Experts of a small language model.
Size: 13 layers, width 256, vocabulary 29678.
Training: a variant of SOAP for the experts, 293M tokens, 9148 steps.
Below are experts of layer 10 (counted from 0) of a mixture-of-experts language model. Rows are named router (the router's row for the expert), gate (a neuron's input weights, with its number), up (a neuron's input weights, with its number) and show model dimensions 128-255. Each number is 500 + 50 x the weight over its row's rms, rounded and kept within 0 to 999. Numbers have three digits each.
Before each expert's rows: a language model's description of what the expert responds to; "comes after" lists some tokens at least twice as common just before its tokens as in all text. This comes from a sample of Wikipedia text that the model never trained on. Tokens count by the router's weight.

# expert 4
It responds to: Articles, demonstratives and ordinals opening a noun phrase, such as the, a, this, second, final, often before season or album.
comes after: " a", " in", " the", " of", " for", " on"
router:479522477475437489521545542435456468533516505581526517456514421542515507435523575506502606506580526496506518464567535517584613491533576505592548443505444474422560457480547525476567473518433464456441544438505523480565557546517538537531509510516477537458527465548500479523529518459535598423420506478522559491567487438588489575454633473505432481377473544436464541485410483551570380510522
gate0:517453474474413535501543583552484552525516441544482476442445465608477514612463556428458493509501542425522574484572485594575406543538570470508489453531372519494507389520507507505598428454488550476447442527463459426483546540534620509504455512449463464466478503543490566551518486482492551477553456521426506529474523494487500481508473493493479413501500448434458543571482555550549416598547
up0:456548480519572498471473431484468464476451522383502543484551543405495569387507493558546450521498448488520392468468496480437532413588448500479499591507608415509521468490492487454399561486482510548544497525546501497411448465533436485516509507521508516556518489478535485489415488537568527533427569436529546526510492485601583517557553513424430511593449545476506402384514427454501532466510
gate1:536565515480419496467484509534595486493537471407484468489537432397497470526475643469458454466599517518481475563519451450533526523660505488543549496480353483513521523483493436489442500534531438525490469453535512521485484602395499490551466512518520474484488436603528563519478510454482519605481525526466550490577519550523539511508507430461510457466517611486545459546429572465434517369485
up1:512518581547444406574536473525448387445543435486537503491540500518486461570449455567521467542492565441493566529516507474470425445567426481441491428481475580504530475491447454575563456447446518512503471655447555482480537551603454629505505538501489519489518614447545541561510511441394503532529451542557465542495504521480495466567543494500539441553414489518448482482513512506498467513641
gate2:544485437458455440418500537476511410406503514602516550489441469509455469459571541523473527588595568489547522484575490489496494574569567476546520524544505533494490550515484429586591516486429463599536567475425529587553488510530534517467539422441472574479570477531547455489485537498484544508495441452527619501485578469562498489506536497531455504422454483537549523492476427502495507432480
up2:468539482520559463489551477454479502621421468490561419444608504433558581550467532527593439476460464529453386491492560512408512527491550517491424642447488425510523578532510622531539498462460533477593583533535543494422445429465523505489504529536479498512540577467554468428475485493537446510550591517534417525528455484501526499563497524504511497521437485516480559423470548564390515471508
gate3:346542481441444464471476499564463495517553418535623471501577460544481518421498498549556528485539502509501520505487523480611528515356575470544551434438556545451526403507635440436533421484566457501494515521424447374540505569521451484458471395537426515455497450420531486447462528502469512556491499481431556491485514514487517608474551474521467531481539560455516540486438632559508445416530
up3:449516542486400389500494538586510480467447517542498555537591551544465565485501540544498508546557573400462426458529553546537555527480565415525596462548484476469595393501555473505551493509512523483457527510488457430504504520532501524414581391501535572366536452457490477476389493517504476513473517535473522573455603503509524565542571442482448514562570571512458543518459496507541447422520
gate4:454458518442395495491522530519448423582524423519472481468554482494530464526504428449448481438455452469523600523500491552596560548527582505514487519543499470477475475526481537534518511657525531561508575512555487429573449517565639507503419523477514452452435616450415564524459546429533595369430462462529456548533533469521489500532492482551499528513513454539454532426439526456494550512533
up4:576421466433435493500580364536576389540593518439478568508603484481509444489582477432467526518428508479585530505534548522553582415571494528531499484585533469473488475481420535486487457597495524559445526467495561436564450499520527484575400541497513518532494588555534526459571533471633601458448521500511493473544608543509492498617569480528470473389499497517397581517438473443508558437494
gate5:500536634481492523518440522468527596569528438545543519418536473462504471495414507499495391448575508460421505521477436489517519504419529511441493441593521502558584440406445515540560485437492540609570546513465467406579467595497585516439520498410550506467451531581510526533461457468502381412546465509539475477452498475462588403487568506479537427463466581571479557498421528513627499520490
up5:515514477527471529515492544480382492484607563454471428546524540523548492545571605543489553412483558487522530511478530625486504514498545489547464493427475424431474611513621483481509473500507460466560524601523593471441587422433435498449511506608442458543428473450462481518532469541503500511521466483483501467497485475490389494422474492493462489598551385475438511567561663508400606472389
gate6:415511495488617460520514483543528486463510538461449484440591444497553503550483556493513562543525485477524519505451502499507527438565506359428532528379466587510478406489534474504539561539419560507378493484428531517525542656520521581467474561516435496425495412524498416577503533497617579564568527508495570491463449503530537498419579531502512495514568557464532433483478449491636465446458
up6:483483399511543489461502491529436426487533457487428504520532436505538491453503570489479529549516459455427530563420473402536544439466498514518540436451499493514566435486477420555463507554400613454404518547541528484572467666526420491534388517534479464474430495461482467558424606475555618462509504432489565546546481544533499559495551479489432505482441597473581438488563505472517384561511
gate7:499480462451548487439458474542542479488428594452497466516505571556520457433556472492514438422494577408501608630504544479455479477483534538444523382439483446497419397529603543512490454496556416521423444463531505514405560549438478517494441488420468565467558514559612480529473484590519511494553475541521534515542439489519489556379492493495517569459561566561521526520558643498436501477519
up7:495532462477566487455536556511537462554523476393476450562470584417591483501543566527581553479500535531540452487451567513522513575510518556508504472513422414535569483521363479474442491561480481464489463399554589524526555488458572420458553443529498457512519438563514450484429459515511502479467515471555591517625480490563448534438527507488514490461570461561575499443463537599620448376461
gate8:487535518434537502525531509497518480539498480498507515571453504472495581495454473393552560489500580557534481576609526542522483414504523433509491476528519512431492521564492556452568480579459459465594368450584461479549498439510449543551481540464512482567471493475518504580499515443547572466394470556515453539523522535482499443500536532619510524491538494462503581495370497513533465616446
up8:455562554421516508490553509549593460558496511390513516574489542457477606500455473506559526537426631546485507517539514488525350423483496375459444494501517507460479468563490489466512571559476537445571359428499447461531461437586450548552411545480444504534513530457539496573485522506513538507464556551522511540509532524474553425531543430563433535469505463509535533516505438524527485587497
gate9:467518502488547573557548554425438490519468501594546474434516603624464558473399527465490474598490401489486461471495547519374485515547539500581560516563553498477529460452494378562537486477535533559561527489450431485526514545496503476449508512488438532535521485480513465457547530442516502436403418510559418464461483495486451516516496543493526389480477395423510435480489413496608470491500
up9:590434528594483485432495525504576559499554537495449522501548363409522477439500534557576488447534530489490487465548440525591450522408490500466484520489496526506423513499463490436542532484567483495476553544511474456471460480566488568491574530574567492439462558507509484512496367516561451564600554509386465527471486524488600407512468511516513583437497497533449542482533640452492564404479
gate10:400502418484446524511519444502541540504444532496479534553592473461563455424553557454498466450394456519639459509429410550653499503537512543474552445503531551505507452498528512488520526443530511519520491452479460484545592442543504444544499380525493495586458487500572549482530457483544506468463479564519466475500431467467488617548579478609494511425443419500603504450397421571571502493498
up10:470550489495517534557469517539537402532509599459486503458484461503504505481526497538507433467484528528536483509571394642461550550433585486500488553506436567498589431501447473492589498456399565497514553533500380433535410477610474472513445586548591558471481484550505556516544488484569393417490515463555543565581572504520406518518552607508459533542560529574497551479480535508625497527424